config.yaml
n_experts: 64
d_expert: 64
normalize_top_k: true
seq_len: 1024
train_tokens: 321500000
dataset: "wikipedia_en"
Below are experts of layer 11 (counted from 0) of a mixture-of-experts language model. Rows are named router (the router's row for the expert), gate (a neuron's input weights, with its number), up (a neuron's input weights, with its number) and show model dimensions 0-127. Each number is 128 + 24 x the weight over its row's rms, rounded and kept within 0 to 255. Numbers have three digits each.
Before each expert's rows: "mostly gets" lists some tokens that are sent to it at least half of the time. This comes from a sample of Wikipedia text that the model never trained on.

# expert 63
mostly gets: " K", " U", "K", " O", " SC", " k"
router:114142146146102113094125120131157127111116131127121106113128143113121134130128115105150119103138145131157093159178085138126099155089127143103109141141144152128106100098132159126097144108136102129128082125106102120125090145097140147107179135140113134123134145148118134167096137113145121135124130088084128129094122131128115153075140148135122113138125082092148084119102099169121127122114
gate0:103125119091155117103100134138118132125110090117122146147137112114113147146149111101136137091140149139114117133130132094136094146123110111080126122121144121172137153105122162126085158126112154134119138144141122147115129162156154123138104116111121138145110127148133153147104114152109098156126106105119134120126084050099065166135109143143151133141129142126122101158167111079130145154139
up0:128142153144134147116111144139105140130143122093140135138117093168131124133132106132171128095078149151147097149121118134113087107105150102140137116151177134119141157180152126145166117132088166130086135110131120112125140133126149104155135128101112129136076098127088132145156085104090176118128151097132139115081120090159100120144161112086143127143171099099175146144113119134173122180145
gate1:129120137112083117106164141132122113097143118133122095137123149127102133131133105144133087148090119106115132142197094132144138099117103095101092138126153129158109127076117112125117149129117146126091136166141154110151119145119146114111103134114167066182072143153140096149140136140119128123133084160131090117106114108107124115141126140134151152148133120052118142150138148129108160137134
up1:132140088104108145136123063134137146124103121135117105156150085124134107082160145173092128123166109130083128148119133110156114152120099136156138108152094085161102135111115137129102126123070134109148149185114174119124132132103124127110119158115113165146111104130093130090141128127121119103132163128119147144157155121154122154132133103098076170086090093135147122140138133119149126133142
gate2:131164134140047120111098110106110153121124123157170121157140110173141142114163105140136085108138156146138078140143119094109134165122153139093113163099132134144113126103140161156134120154117111154118100161141084132161116105122162123093125132136171113136098113154091115142119111125143099162118087108179100105099120142099130139098150156115109118127129146163105118194099142114145132128120
up2:143102116105146136128114150096143125161103041126124127160161135121119111145144155158160159139158117129129161094078141118132142128136147156170142117159140141089146163184152138136112154134120117157138106098124144108132110100128134148135090128103084140112101163143069143094084153072146126108132165113167189116185138126118112145141129120101132146140124125181146166133106134122126141131162
gate3:155133162099120159084189162157110065126145151125156132116135129103172078119172097115116148132114166139135116156161074142100148123104104109132147121163134152130113114140155134135124151092160138107142111114135144136165156110141147132135172122146143094126154143137125141151135121124133138127157081122090129093115104142128136113093129172143133114145139104125129120135139100127106130140134
up3:165121121145124136115174122158117090108130166115127173125116125108182153126147147124135169098108174124120103112127103123142135156167141111161165153102177173150114166131123118096125127130166113109167112109121136110117139119131126163118208056143144116071135141125103135124107143129151118138129094086159121099117143109124148139098148131158154141156150160141122145126131118125116113134125
gate4:131116130131117186110153130132102107128108103144102166107138183108147131125119123144183136168131113171139140145182093146107131118149127133119155137156145103146153123136152132158098131103148130140087092143076105167129132120127123156125108148123147094100121149106106093128101111150154129091097096121115138115131056101113109122118128094157099095128112153139151099118135102143138126141150
up4:131142130120157124180161126100133125111138119133122144107118157115094081140148138165107144156114115141111129130152111107147113110109138120135125111161152118124096143093147103112067096144119129164120102144113139126116126157128178161117135154123128134106173124148095123126128096139113104123137118151104142147140127081103109118136143135136095110178147134135188104126115100103132136087122
gate5:095146131125149097143116114128101134118155066131165112100139129128122097076107087120112118137136116164141103159129112103152115107136097117065119170117155093111090098119162138138112127112158087148136117154135119137111134105136099144131158123127092096137117124080124128095092108116169107143139109111097131137144132125161102131114124118177135080130146133090136130173129111157124126106107
up5:121123083101104122117107141161128156124098119151139131159158166140142156128100096108168151121123168142152090123109133145089119173137118111147097172141152159122122156090117115151138165167097116178106098109097065132141153166133157143100145144099138165137155158120112099106161115127117122107129081100101113138144151130164126150120087103105155147124104102093114134130088115117152088115113
gate6:156174119123104138096134167106130110133134124171135120140101154168143151162154122119157086148132119152178112138126103130101129096145098116177124096144104136155117106154155128113162164172198109164117136138154117134110105109131168103100144145118138149105148147138121144110109100126146134180146107123146167119165142103107098109080162119156167131087149121140105075144148083146105106148099
up6:136089120107148140133131144129107152119153111141127169115135117129126115132142154125135172116178098121127112154169124131117121139127126130094154128118130154137111100136141109110099125164124104096156177124119149112105131108116163171121111135164115108086105141116095156141134136154140107138134143126119119168111137116081184158134128117125136105122154126140137101120092138085151061127128
gate7:115168117124107137066109127145108149127080121151155081136129151133162107123110135119098145116150125102145115124153141157073154127111128126138114108138107103095117132089140157146108175110097113151146155124145099121113081137099149160099175101173106114136095117135106146144099183161160143142085106119134114156137075119105151118151138141149122115114107159113075101131131135104094153112111
up7:134141101132164128142125121138123124148157115129103136138135117106128158126129128158139115123110147138120152164139104115123157112124132118112103108133162161122123108132113134084121076101100156100065137152150095119138198140135123091168122159125138133139153106089137143162169151082091113095124147178141162063101176137141141112111165118103162076096114127137101125159091170168137081151143
gate8:085143156102129104117162138135105135110117135115136117170169125087142126124130142107108061117151134158155112152129122104149121116131093108110159114105148153110155157110130119118069124156145177120136146125162130088188078120129146151098120120121103124146097161111116157110129131138142116119111084093191167145118114133091104161137097153097143154100143144125090120145093078155120133118116
up8:087114144121130107088138149119118178097123158111180096121134123084173139125105123137096112173138151127151095144149138118163119100113097111134101156132154169103099123135170103122090152145163186092146099111155161120113106173106109143147089134094111107158092143097147109096155148137159105153163108104139142120122128105085099180110128128085115157121104130108109129130128075160120149125148
gate9:110126106141087159107121145083063172104110167151152126099111124090112087097128128073140113156128132151132087175169109117144135145124110121141157151105139140124147153153148164099129137162134170130108109134121069145142119121105143120096155144124131126147125150114074116141164137104111144123100126117122169124116148139119111160141169105111154140151091078142127093119111110145086115114110
up9:104137151151178121131102134156129104103141131154166109152175138160111159135138160110115126100131148123139135136100138100115111113129157143160131132155111159179087156108134138078111083088144108108172182109114165132132118158102132120085119086115157123106171125165145130128143155154119150128123149117143159145137131161115153152090103182087098102078169091163104124159086138100057121139151
gate10:132107087123074164136111109088138108103139115151137109116108117171156115164121140121065105116143102127108103119134116154165143137139175110146141138104149123109140135143104172158124128087125112143145124129106096120126113157136152169134134101156133096113116152138106091165151148126092122129129107131152164161132049127096081146132162136115128157123118098158115087142103121114126178123098
up10:104134111165169131116131138099122144155133119163192144187105146156150107114150108163124135131107115158123118121104147150143107074133110147168098134116080117151127117095103159110147139132108168165131145143140121109116102157128132123124116099125126133115125098109114116109106105110147140120129112110135162125157110116153120130135118141098147167122133130150137114143057138122184158097122
gate11:075148120171106133127101107135146068137119113177117109113121122131137130130126097085115100111122117118147122159165060112108104132111119141146123189118102094129120107097140185143079155125125132089110133150164056121098138088127107132124182107149164149139120124137115113154116116127127123168141096128107120151153127139127190129096110129144147127148099114134158157148082102164125140154101
up11:125168139080166148129128152115133133147103113107131106080143120061124135176138116125110109141136111088153105113084094145141139158136144109111139119129119102130153089165146114105102127141131168127166164149160148106122109126145162125186122085122110116160107142095111141091099126140150120123116124144124138141133112144125137120174126105116073099090140134105115131116161098129155117120151
gate12:148144128114164123111150145124076119116121119129161123158110147168098081155131088101123102141143124117154132196113111138123143099101120096182118104115102159120107141137110180097122121125117122071077100146164150118144130126135149146140114102110151161101107140154116140130100107132145138121129186141124130119145132134176087105148158141129122147167136154148147130141105115102111113146111
up12:124109120114172113129123110115135123179144143150115150150116156117131148107155146103124115117117106091138117134174134121136126125135159136107157083153186105139132152093107079172121102131075130135109156071124119165126146110118113099094160171186146100141125145090127136094131123099087105138108078160119115131107122131114175137147140159128136099157120126118105167090128165199137166148138
gate13:114102121117098137136122139107129082100125138146142134130145151130091145152123125092165141114140143126108108089125133132091135132146120135124163149115167103122110174095123156112110137129193170104104151162091126158131140126137145157127088158109150100167143131127092145142091135152095092138148081155176107105150110079137112134104132130083108132102079146142118093109131122116101089152080
up13:146109113129104131105154106129106127141121144116197093143111138128158109140141131129126121156106129140101114136141117134117137123081144101132116126132153108109122156117172095153157155144137122144110077103123139126140145142106136127131115107140111116127105185130128100184098112119111072143144191094127108103166096163133138136117109116138147106133151148069122085155127119128109101166125
gate14:119141088171138179100098131150101173131143101134117081168153151089148106132142131107143123121125134120104095136101125131105170089141156078135126141146158124156128102111093075166156122125147122131131117180170132128134097141123121164126134095086117112121138146102154115129124120184150132148101131122096124158161114176123122114078126153151104083087109141154128113126171118167152126070148
up14:153162136107155137120183129110142138164126132112128161149123127136142145146129144161116152137142172158166163111142094135126153127135105159091127142135107129102142134119157134158161133107111128121111165122094112105124124130111146084143095191181142098159103100129100143150127109063140145109161158135140129151123150101162126117126128134156199160194120145096116131121146139149121087178122
gate15:123134139088091147085114131104109133116143126127131159081156113146144126120127086135135107107122154141184135091132119125102139112134134127125115149099144150167128159125104148152113156091131131094135111152160105131187127157112174133127124122110127115134145179141065130127154156151140098135139107132148142119137142129139125147148138128109113133142119096126137106141084100138127130126121
up15:123132141133125097122110133137137114133103156100123144093085162080110103113132123152108128156168114104092100151106123109145166127125127126124128083154116136115136118159171114137140097135168141124122161170115152107119094107119101163168108174116090141098122134122137134103089094110115084157135137108106114135104138110139159164139098114121102078098140150107116123127147184119117103095172
gate16:123075100102133139051171172111120094151109131169123102163148132146110119166132158134144128090147122112158147105128121167120114092095133145114141086135136127095080145140183144123124125101166110096147096124142101142143113119150147151118127150107156150150145152124113151125177109131146130148118103151137116181126119099106108159101158158128124142140122102121100120148110103147115138107149
up16:143181100131125135171069113124104127073134097102105159093139155094108153160117148125141107167136101134119142137102126079166137167166122115139143141121146139146130095148136087131163166146116120149075166116100150120118116131150096124119111172086138143111109095140134117115128111140073123084187154122097120150110139136145120099148124101124137105095137148149131167111181135131145123143118
gate17:137114148114143117129135149117142171138124134174132161137148130129103108160132135167096152153118108180151113109122152114102128130129141144126153082151138149151152107135108113098100098132161129158192129148149137165101117110096136109119155092113152099107101102103160127173112143120135150133120145139121172099112108110140143111127131128090096087085115158110125080100110110137139133148065
up17:103128117114092126157143130124107125143122109127104138129080130107085114154142099137152121116137119175114135101134154158116106151151106134118129179144148127173127144167189144151112102125177115131147151123099113126117089121110123167096119155105134110134104148146097090173168119105130086205133129138116079149146069126115110113131124114086091130095090128124154111132105094145151093102130
gate18:148111130056118097128158074100116142040155120117128140141155092171145122102128115152127160105103137116178117115145107112110139145124160136105096129165143096127110132075144127075115131117102113120073133163082128138139109127072120154118165134134132125167100142193141120108118130141141108122130101116117080145128127117105173122138139149132146157136087102102164141146128115116139096110115
up18:177147153130134101135181102111128122086117124090121097147121136152119142134131125110136121137119150147120125079066115100112127158084159139135124119122158099099143139116089140121090146135126123083105099164089152145122105155116128133159108076121114137106144113145144103143128130088166131150121080114145111123146158130102139165109139117134141101137130154096068193142124087148149144128145
gate19:152114136140060153110152140123102102106146148146112090159147135085140148178107143127123107118135104109121125165135083139111098118117141148143118117121123105101115105125153146173126163094136104133105111146098084139154128155170163147116174127110094089164094160130092113128126103151135105145129132125139100137128061125111087132100113156150102136109157141114135085144144118148131105105148
up19:162138124112086125100113159142110133116114168169104092092100143126130114117093115143153072134123108133073058150112107101090121142124146086130104123149115132087103127155160129135133144114161095154121137129147145129144090095142136080126149136128127109063171142132116128094127130098137156129158132161101118081149121142116138110110144127120130131125135134105111131107063127152143111146135
gate20:101151098122111182141119134154126082092105138123119137149109121138118131106139062096129147106123157127173131149104116116125106129141131143089065153147152131121145100166121138129143156122136065143107135136140161119115148152125143131095149111096152158157115154122139116148155127156123131152089159077097101151097139139148108122108123193125129118117127137132142076195157096161126145144083
up20:125112130101163140112163125126190110114060127127140150135138126098113127128150144131177122069080115127135157114128114091139105134157108137106089108162146116130112105134122133144155104144152116131123079102111139114105142129110167150175169111119147142113103152102158120118133120129121134137141139124148129139143143140115140156082122175127136162110106122149119070154077114110167141100132
gate21:119150121131108128090115135151117097128099128122163115181116105130122093141139135109086124141137124132133094110138146114151112151110108130128131156168161092120134098120169181126149125088120099110109140113101078091136085146094140155139156159151102112111135156108106106132123167121166129110181130140122143168136058138126124152156142095120091117136112155132125134174100112123144107168096
up21:123098139122134118130148116120137136155206105125122140124156097129110121130140108103104079097145165090124134124073117135163090107089130172145112107127121141132137111126101150171079133131145144115092079130159163143121143135144132127159122161101126158113112119116178172157112110089089066144119115148165185132143161141130144108115129164105158114109129122104107146118125135140102177139151
gate22:108192126112171123141174136107087090053099133119150120117104150123111129163149111133118136091143179127129111132098120118122111100142110082137125128141162146162147136123138157118126110130154123122112109113176152147141103146058162158116123139083131149099123152111122169097158115142141131163099161110131126144135119112105127127112095130134148121121091140145091142156077111112114102114132
up22:119139143161117135098162128160126114115088109163126137133143146130095160187141144132129129139141143144125119120073064123166127121099143110168125082139156113124151167091106148174133126108131090155140119126151137127131129158092110109137135176138123137141164108121111132174137094155133098132135176127135128128091190097100144087150098133138114167143097126118124126116147154158149128085133
gate23:131143126108098123137135140134143084103153142155154128129126113108159094153139137139117072090112121127125103139123095130163120167127142136165113097131113112113102124150137130073101134146114083134133141123170092119113069121123088113132094157136110107163139141161092138125115123099101127096127133129125138140120091148134145094142155147145137125139197115117123127174145125137082107122104
up23:125110127132173118094130146133139148153123103105109124133160126098140153095098143121124155099100122168142137171148164110073135111137137101144147135153133133148139136124118094141150101135096160139122117129158137120181171118126135120098169114110142146130142127132166097150104122065157137118121109135164135106141197152122125172139106144107160108159096148131114119132096141101131130177148
gate24:105094078091089132144141123127114122121129122141134133119095133094175180143098127131142144135136124090145148106130135168108135103105115141135147142165130131172142101100148123139112128142134156156124131148132130141124186138088164095118141120114118124180092104145111159168124130163099112121162122134112099143130102137147165119126142120115102154120083127159163109119113168111100139143118
up24:112120183144155149180103110109154166108137116144099084151134126140114085107145110163136111086127096108183078103152135102148089125108139153132116108120116135126183143118113112096161115099145107169154148097134164168109135114119140125125112114141148162088130168097142154107127165105128081107141148119127150142091112124125112095144135179082106107119121142134098146124148106156148092082127
gate25:107198120080099157144158175109116099113099115162111132106151126128131131123114098101110131102089127127184117164113138107123150107111103129134101098120151115127110136137160165119103172148167120135108133158127125132109156128084123107128115113086108143123129130136123119158086101168161096139129132097142131129115113150140114133093140156124162150145158101093132163198100136149108140132168
up25:092207099107128187121167177121117116110107116173115141097156119138154113108115151101148125104171125119162135096121133151121132092141137136143137134087131163131106134174126149149134157133159105143130120133130134133113111118116121145082110152129097137087107103120144127178082127095111141158136100113117115134115132116144156096086090131117118127127118088121170125192095116111099105174141
gate26:141141101151107138137148120174108123107089138150102128141120109128161114127161181113141145119140123144111158174151113146138137154121099148143166181125163165131161087126132147131101111121134126109089101133147120146100118117128139190102147124113067107144138149169121141161100077154137093163153168093090115120113086158134122126116139101136161123131128140076145145144116152098090114103115
up26:184151105148085162123162110128122139129133107159115129123138090124156130132119146106140146105109116153127142136151123140139146191108105150142164177127164137161148112115123119162099123136137111143102110159110150121171080117132131186099144124139078146145130131153136126147131117159118114136152153130118136134140076120147158149147130119151133147132126113109123126148149142130062101142131
gate27:114141102140095155156124122107085128104147152142173112116111137150145103142076111066099152105122119107142128137130101100125101166116129115092099129136170100119143115130110142176144099092112133162102122134129121107109109137138139134109127099100124108103065183129132157151122208140108138129124113110120144148089131132141101137129067095134086145113124118136139124121139156176103136140110
up27:120144150135107086173156133173125132151121166130174130130101113102121112116127146151128111135121135113165121116152101099120099126101134125165123119140117128142104088108169137078104145136157146129132080101161125172103162094129142125172132126156152185125172134127133098125134092089127148102132148090127119150132171107110101157153163154124115102132142149095158129118149094128114122085122
gate28:161121166140153120142116129137133138109121160109107122114194143131171115112101098125191130133171185129097135137148056139137093088139167135117088117118193141144172134111117140114143141123126123115128110144133100145147134117133142125163127127101114121122168144174140132161110131155123138122124094098139148132159132113093110155122141111111110125110072120116144118114076114125150131109145
up28:115146107166132127096140116151148143149151140071088089096124120131170124151113122164149099116141129111124121131136098163136081123148124090092111138145173131117152119125071134110104135083109103085103146133106151132136138115119111170140098083108145169160135124116148146168143125116110108128177110101087124121129119111128114152133142139112151112071111109083123131118099110138140115163151
gate29:122136149174069127082146109134094139116090112136139129118136161135111175149146114119112159136154112148123154146175165111142106111165133120140106114127153096132121136106184125180153176152166138164123124130134121142128088116120144134103130123095112129140125153155115105080122082108130168132120122134164137154117113092127136082099135120149146152143125113105134108137105140113098129104071
up29:153153097141128109149135112117138155113159170166106171201145140141116104150144095109139124125132108088121149114125148151119170142157111151134180112124119122103143110098142100143144127103169122138129104120144140117104076128104149100078115119140118164138098123154105156121110113122092137124123091183122119122160130127125155087149170110151134136115101165194107103079083141120126142143107
gate30:103128132102096174125126134127137075121138089122139096155118148164121129098160091106126128099134114156133104137124111131128131077143095115079142168085175096133131100137133176140102136110126184127120095132152110132148141151108128132088109176138129144127108113084148165140130162140151079142120118138096131123127114136141110151111107114122083143138116092096123079162111117121151155132102
up30:115116198115125087143129157121160125130093207123118144099147131157084112097109114137109143146134103125097125108132114132129198093153097111149162106142112107150119146121140082126100128134132122116132133094137169129124169076119124168129112104126134123124142126141139143098128137094104131134135159142167139090122102121134143141175082196113108138136114106133162123134131148123102137152146
gate31:114112141118107138176157102159094123113100121133114152151125113088113133145125124120099097140148127103118116109197063133130147062129121123127094121125131115150148103134119151143111110123107114120134129149130139106146147138161114114099135148131129099132131108132123128152148139185160132099118146127080149126121129162085119126132133104184151134143180139178160086132147139156132124114081
up31:128128149089163118103143107133112100152122148095134097117137127092154102113140168112106091126114114086135118153132138107137140067150120132130143155139138148104150180160106115108135124134118161076149142153136136111153070073129150070141162129103132121124151102112136143127126094160105078091142088093131122141137138152109112136128161157137107130115144090111120091084135100110139111134137
gate32:102165140110140105136086147135115112115086141076122109109136090134150108174126117087137145108188136092131140118176129166123118140107130115144155178125120146136154122107166122098122124110115108154093068159168115139092132098122124171112116174114145110116098140120185107144152164177076174145142151118138144119110172112168137097137126136159116076141074173104105130139111129081138097106087
up32:154106136149134117168138131106084151129162155151108104115112133137135109147104146135101107172104145081106074144104165087121121120153105094166137113124097103164143148131125170110091107120126137141122144110151087153169138138126165115147133122141110122132122133126119128115126108115118145183143088144128168127164065105084134099152150088147108116140122127158134141139159118107123128104140
gate33:133131138101124123132139145137115067099128144113109152112112132122177143161162087106108132106151102144125158141128155128155133146110095102182128099115151107130141114090115200128091172127145110173093123179121121170153127129140114194116141104128071121133121165144131101113137124142119106133094130131108167130130083110138148114080074127135130127105170090114135046113053103122145133108112
up33:132122114124117136130105163113145105094158135121141118120151102108108141125106103131068116129172125162126130105137176153121154129107094118110090153119129152127142099143124167132099159094130145143129129124094104140110129107139170151081098125109122131172113141138090094085125130098152120155104139134140152187108095121097140102106103114102084126098155111140125096122102136101160128134077
gate34:088179138124115125145174145180142112122117154133099093134124167131100119129173125139124097112106127103130175144143083141111118105115133076137110173141171150152132100161099156106109115124126162111096143116120142093135074098170104130149160113159117155099115143157153119148118125140134142115112130095118089111112140149149118126078141130170114094147093128123125124114125114147132150132113
up34:155141081138143157136142123144164125171152079137145111159105118157118116120099118124154153089104116119102111140113151125132145121155118135115111096101150178107139130129130098162143149162125093124101121141156112163147139123123154116124133136173126106123102110170117178119120094114114106111105119154092088131132137091125107145107160138108088141086117132135098151090117091106118132066116
gate35:097118095132110127098147176140110113110110122164134133173138133161129199109105141129159128097128114117137132153159104090127115102152121122126154147154137148114119156108124087119079119133180104075100130117117121167118109089128119148087098134107106182105125170150140129106109115112165150110125150163104162146134136114111095148095129148128147121141089094090120132097111112092110129115150
up35:195113152135168138171104107144139150134151128068133142112127126094115098122139153090113113154153139126135142117132100138100133144159152145129115103122094079103112102141114141156160112149120128145133117079104177129151125164143121153133150125160187104139114111136118113152136119129113132135137102112126076089123131133141179137131145099118130156087162158198131116166136134153163119146127
gate36:122153090155115150119127097112082154128106148158139096138149196080112088122172084069150105093138137137145109144139093090117099134129168098095147135126068141141130097111112156137141145112149146154098122128105128153120117102114139125156139102124115119136089139115113147140090138106120092119111121090091118154141143132155140153097167165128097110105111119129142110106087126147135147122145
up36:182136129116152125144126094122113117135135139134136123138143175124102154112138095164165090101105155175111151137150119103122118131121119135177123121157116183132145129122118123090103091137158139104124149142110154113111116105110091094112133151106115145143078142117114175138082082102079112138144103151105157171073079114168143103121132154094177093135118123133148116083100148161166112141143
gate37:125128084117106149077125129085110109148107141153132154121094111112114105130174169109112146134140137115137149135180088112103134160138105131122076135121192126148130144099143114113139135091098119102159135136105098140110135128112176149117109106107121115165090134161131143146150163132114129169127152140087152142122121088172133163135139120142149148148101110089117124157098087155125145112143
up37:109171148164160113165097087141114129114105119144134132134144204125126166118126080161129141157111149115156119088087123124146097108163107162102121099098116141083118108110182153141116087094087111124115130114151145113132116096108098136138114136119157098154113152126155131106094148114134118093119162145139114135105111084137196103116103102123088149100129161122147213145140151134176116079127
gate38:090151149084151119121126117116135153107111150139092120136146128117118112150149125120142162142133123160151156151166109117098129151150094120095113154167097112136099158139117152082119138097140116151093103118082121155117116135139147103144152177155157128130134152127168137160112108101161161125101099105087130133124096069130100144078107141138116126081139140086124101127097136139130101130124
up38:152106128116101179159126118133123159144095120106092170118075152093158107069130131136114124129128106054104145146098135159152140158129117184169154105115147125117126130091107119134092133109090105151143108122129148114106161142180124160094135120081142127104128105117096134108145135153126117122097107140105140135129161130129143111162130180131122133149091107172133120136152151111132182143123
gate39:105089083125131143073178167121085127077116122078097154122139100096124109160136158116140141163129098115132116130161109115118113152111135106127101138127196133136072111110130138151112135107136159103114104107124090137172100124123147116096118144100119115143153137149106131128164110128129125170126135138103109136106114124107138175139157125174153115146085134105102124150133148160151132168120
up39:117112084106094144104140156086092097089130105118125108154128104076112152179141190107111134161142144109113154164131105146108122119126119116100119118123121114117140151104101116156091150145150149068119137113129044126135090140127116138135139130108127129125121124132079142142113109094125139152125088114100110118137104102107134158104136117124122166131137118084071108118114127127161125166134
gate40:139170126090069093093145118148082131108135121147088126123117154075091123157105117093093129105116099105138090169169099118142164121120129152137119153153133071126125108132142126150103148137122082134104137154122098152149161099172098153113116166132110131168133186123136142129130112142119130136161115114070140153138110089137099125146117113139128162126103125110100101148125121160121131133112
up40:123097130127109141118166149156099114134123098164135153131138161141138130137101084158117125110102107117050102095132096132157098154170138124163099109140117101129096127113155141135133117155149130110143161130115150154112142125130133085128125140122113133110112118111113111156131114140179169118114153175166117110114143129115085117084127114117114140065153093114119111122110120102117128170138
gate41:147170167123103156152119117084094173080121154146141162111138102077160162102089091136147106143132088112162108108127158155129105126145140128117115123174139151109094101101107121106120094113145054152148110143138170114090110115110169170102131115115119132124151140162148145123118143110128105129103127105135138137122135137115141134108110117167127071137170140120144082144163114136163150136093
up41:108170108131141128084118159178100111117111154145131164144092130112135119087173125149161112127136123100159106116102177150111104107110129158119108132130104145134133087121094194104084103117156114134144123160091152103128120168133118126100112151146140108145122141123146171123160111104116118130119142154099079149118121151099116118097144144150151144079131125118111123130133126171154147112103
gate42:107141133087105133133161110145083109104066175160100154169124170143110117122110108092120140168174095121163121130174183143117093133093155109118126176179139107112115119125126161114081143134152149109145117142117129111161126149145078160130121106128126118149115145119140090119131139157136123148166115085096090136185110125093118148126086120142123095136123129095153119144084101135125148158104
up42:153133072116119188127095158153129126108117156127106142144101141090162176140095093127138142132116133189113147155120141144118105126124124159133154144118101137075126128123145149083143158098061153130178133156121137130151125157120120105070111112142119157162144090094142124112156151145164096141090134143138174126119126079148124171148128105090135144124134150123139138143111126124084108156130
gate43:162137102130113144093102144121151134106113169153114144126121163134160111147100103097130121138130113146118130125157098117130158114145148063172128117137152131102189061128124173132111129122156115120126079147137131142135096089117146114144108099131097127159119152103100125092098106162153123085136114138145131158124167148141119156130139152125094121086132117150147084107128121156149127102126
up43:126131139118122135114156141095135134064131197143133125150148112139086132157128139182117134143161136159143120147074121134099150126103100144095176125121119140134093091118073153096103106179118200128073097159131103142101102160099157127104104132135173118136173112129151175096123122104135119160155175136119169130156113124134111132160095103148129152133135140128111164138129148095134129146143
gate44:087096104148114156160137130134095139092159087156154126124143124126183147101137086108077106160133138150143163146144110131094162123130121084132133120133093169138138120091141146102161135140110113130097113111161110170138132117112147098089146125122126124188129110121102182112118147145126084132131123104150132102134142138157141114132116120157145132159123131167134071120080091109135134143101
up44:113145096152111093124146103122119116148117092152092178146157127103146073151163080139115114135153113101130131160116134155069098140138177115098135144160139161131156131145158143129164112131072094119097161098127139111125140153118093112096109120138119135112128128132105087130134117078144117095133136167143113122124090095135154136124169130154141154098120104112151125141148120155132117164094
gate45:132149120153096125098122102149099140132156175113134110113108133100140121092152159123172118123154136121086118159138050130111107098121135156137125120137155098101157140093118155149101126095110161140109139111164116128161120157105103136139127107073116129113128115098137127151110160126135139106125152111120132139135100095132181119140148115153162133144109120139197131116135088124141127120114
up45:091168150120135114148150105119169091093147121119096082105127072170139157118142109148089157115115103140150127127125109175160138113154093128115121138164141142150115158136125154105141101152103094137137127108107110143129107104129161125146122155122132135154123133129145161123128104134093114120106127104138154080128104095139115124138101136097100117146097076150117137159119151150153104123126
gate46:095155134140096141127148108144108089138113107136133099096171134122091164083120092102161148107144133127123164143134108091168127146116151147128162147153149122076129119096141138147137146103131076174117096118151086139153134130135085156145143104117116159108095170127102147112135190144112151122168133154094097160112073171113172119117127106181103107127109153124127078124143129129120118171112
up46:127147098097155164089151099150135120143136146126139196114115122118158121131113126096158173157135179138118101134106163101109093126152138104140118141147149135133151097137111168151115102131122131067123135168114124123164094097140153143108104133089119116150136106140136160089137133117106179112156148151129123108106091113106127111140164108120076104111148137154136123112082140123126103108124
gate47:101149119153134139140118124135164112091121141139148129123132117106184083085098114159112098090129159173130121134175161119138101154088103121135110126141181144135100119133106144174125144119110115086109074150145100148092112123143093152119166137127152130158145111127137125117121156149125088140119104070110139130130117113139107155107146160136135137109162134068158122157106115135134172120095
up47:128133107186099153164118094140107134091127155153097099169081152101140148109082083104134110142096111141132131168128147115128126162174104146118110078093103130106097114147149131142108123152103117088112056137143129155137106129115133127083163122135152102152101134122135085081157160111139132111165153144127140148139112110131141138121114136102147125134127169087124115097073101135153112097178
gate48:094145167132093138109112123162099118152086126116141108089093139111147092129135058089155086129114145127164157150143087102120049142082088107084164145133134123144099165136122144103081128123166136115120106154110098137133136106108115115154122098125147128087131130133115164100130130145144157135175099142105132143085109133094145138088113105117117114183126143090124140104108119123139141128102
up48:107116144095090137109102104157116105097089104127115135078096154098120089132107057084164141115070159119156115173140076093140079135124115113127151149162131116146121145108134166115071141136116137116134101126120108106157133109123140122138168109142156128103125165154115135112108132153185135145154111125115111146089140154106130130098117113166091113122137121155138138111113096139094106151103
gate49:149112146155097140125142140137130104124121144153159126153112159166154121090127140111085141154146174114157119121113148110116097157103102151134095086124197114146133160116136154123141152113135135170117096146154093160094140096159140143070153146100118131129105135153152114111125106110131157124104124136112146140154148149128135137137150098127099132105122174132147158136119083132106154145118
up49:109027132132093132133161182148103131103131140095123132137135118159109140119167146102089115146147135118115123158146096172111076157111129155104121112112140145112114136147127118117131154115142098123128123124126107143110127112148081096106115141126114150121151107140116079125128121134127152140128130129123096168135178147139155116091179132110114127187155133119140146169111160106151135144153
gate50:136153119125116078140151130104134092132120129183131055141142113120141126109121140145138116119158158149172114158137094132108137150089096112129122145097140117126142098090128180146103126110150155140089093138132097153128104130109113167122126147077127094173111138138146102139091131132190134133113103108111143150086099127095145147125142153121133122120125111085152128127107104163118132152159
up50:117149129114167157153105122112142109159119132117146090132112123130135189097169136117126163153117134147161105140149125141122157126090065096149087137118131169155116139115154141121130144155093090087126112176108120131115150156116097164145142094108134103133126110121119113141160123182140171114143077141115124138120132143090117085132128153115150118107133147118119116127092150105099095102131
gate51:140121145084115171111105138065108119154097159108123118147156133080101132168098124097169099157167143156125122157147094112126135131174143137155121107163134105135150117144116136152126194131163095140125147112106131121116154093103123179169109100115117167135119156107142157136115144107099130124152117139116129153146126110098113144092110130135133148130177145129130100133138118127112130140110
up51:128142130133070114123132178148141142119124160088172139131107139114121127097114124149143095173141149149126137119160117148141135128150145136125104104141127167110128093124137135136144125102186148152126142135134098116137143152095093113114136119127158120149114110103129166159141164113136113118174089128117098116127104112144115125090081128148150091122077150155163098098151094099121129124127
gate52:127140147116135100084125103154083140156097128141149136147100153108166112083117160151145151202140143198156109107107133133112129137132098134124088159132148067159151130137110138145121106068102101127144114182135149143140122138112085157156116134105131109169111140100126209098116153162122138115130118147143111166123151150135123127114143113148118086138125161132138102121145108115113152153092
up52:165126137098114148120134083160149119145150114154160171143155145097129114127099158165106151161090179198169097113098115119147143151082096138119095138113145069153119152103112110144125164093137120117116090127141109184136120161098092134115112122164119147140133097144127187106156153111169128118132122088131169132135140188126117106106117151124113114173091141121146130182142123167157144146092
gate53:111137171146146115148161154100148096123123103110104124089105160117118148170142119143083143131192104120090166142124131082088106100105134116131169145156146134130158163159112157122112113102135147131153132125106128154120089161136167154141125091139101146136131161130114154100159131141135133127097103141128084131092152077187158136145105127105086152145124168131104111103117113160074132129131
up53:077086123151134122112142121119121139158122143134107085100072143113129097119123136107104154118124160096100120142159128137139117117141146089136130153105131124136117122148149200149078117066137134091146159162113100168126122138120132108121153092148134168124116105162128123125144127124154118143134121133105132162140125102141162151152123145132111141171127073152112123136121116159135149125114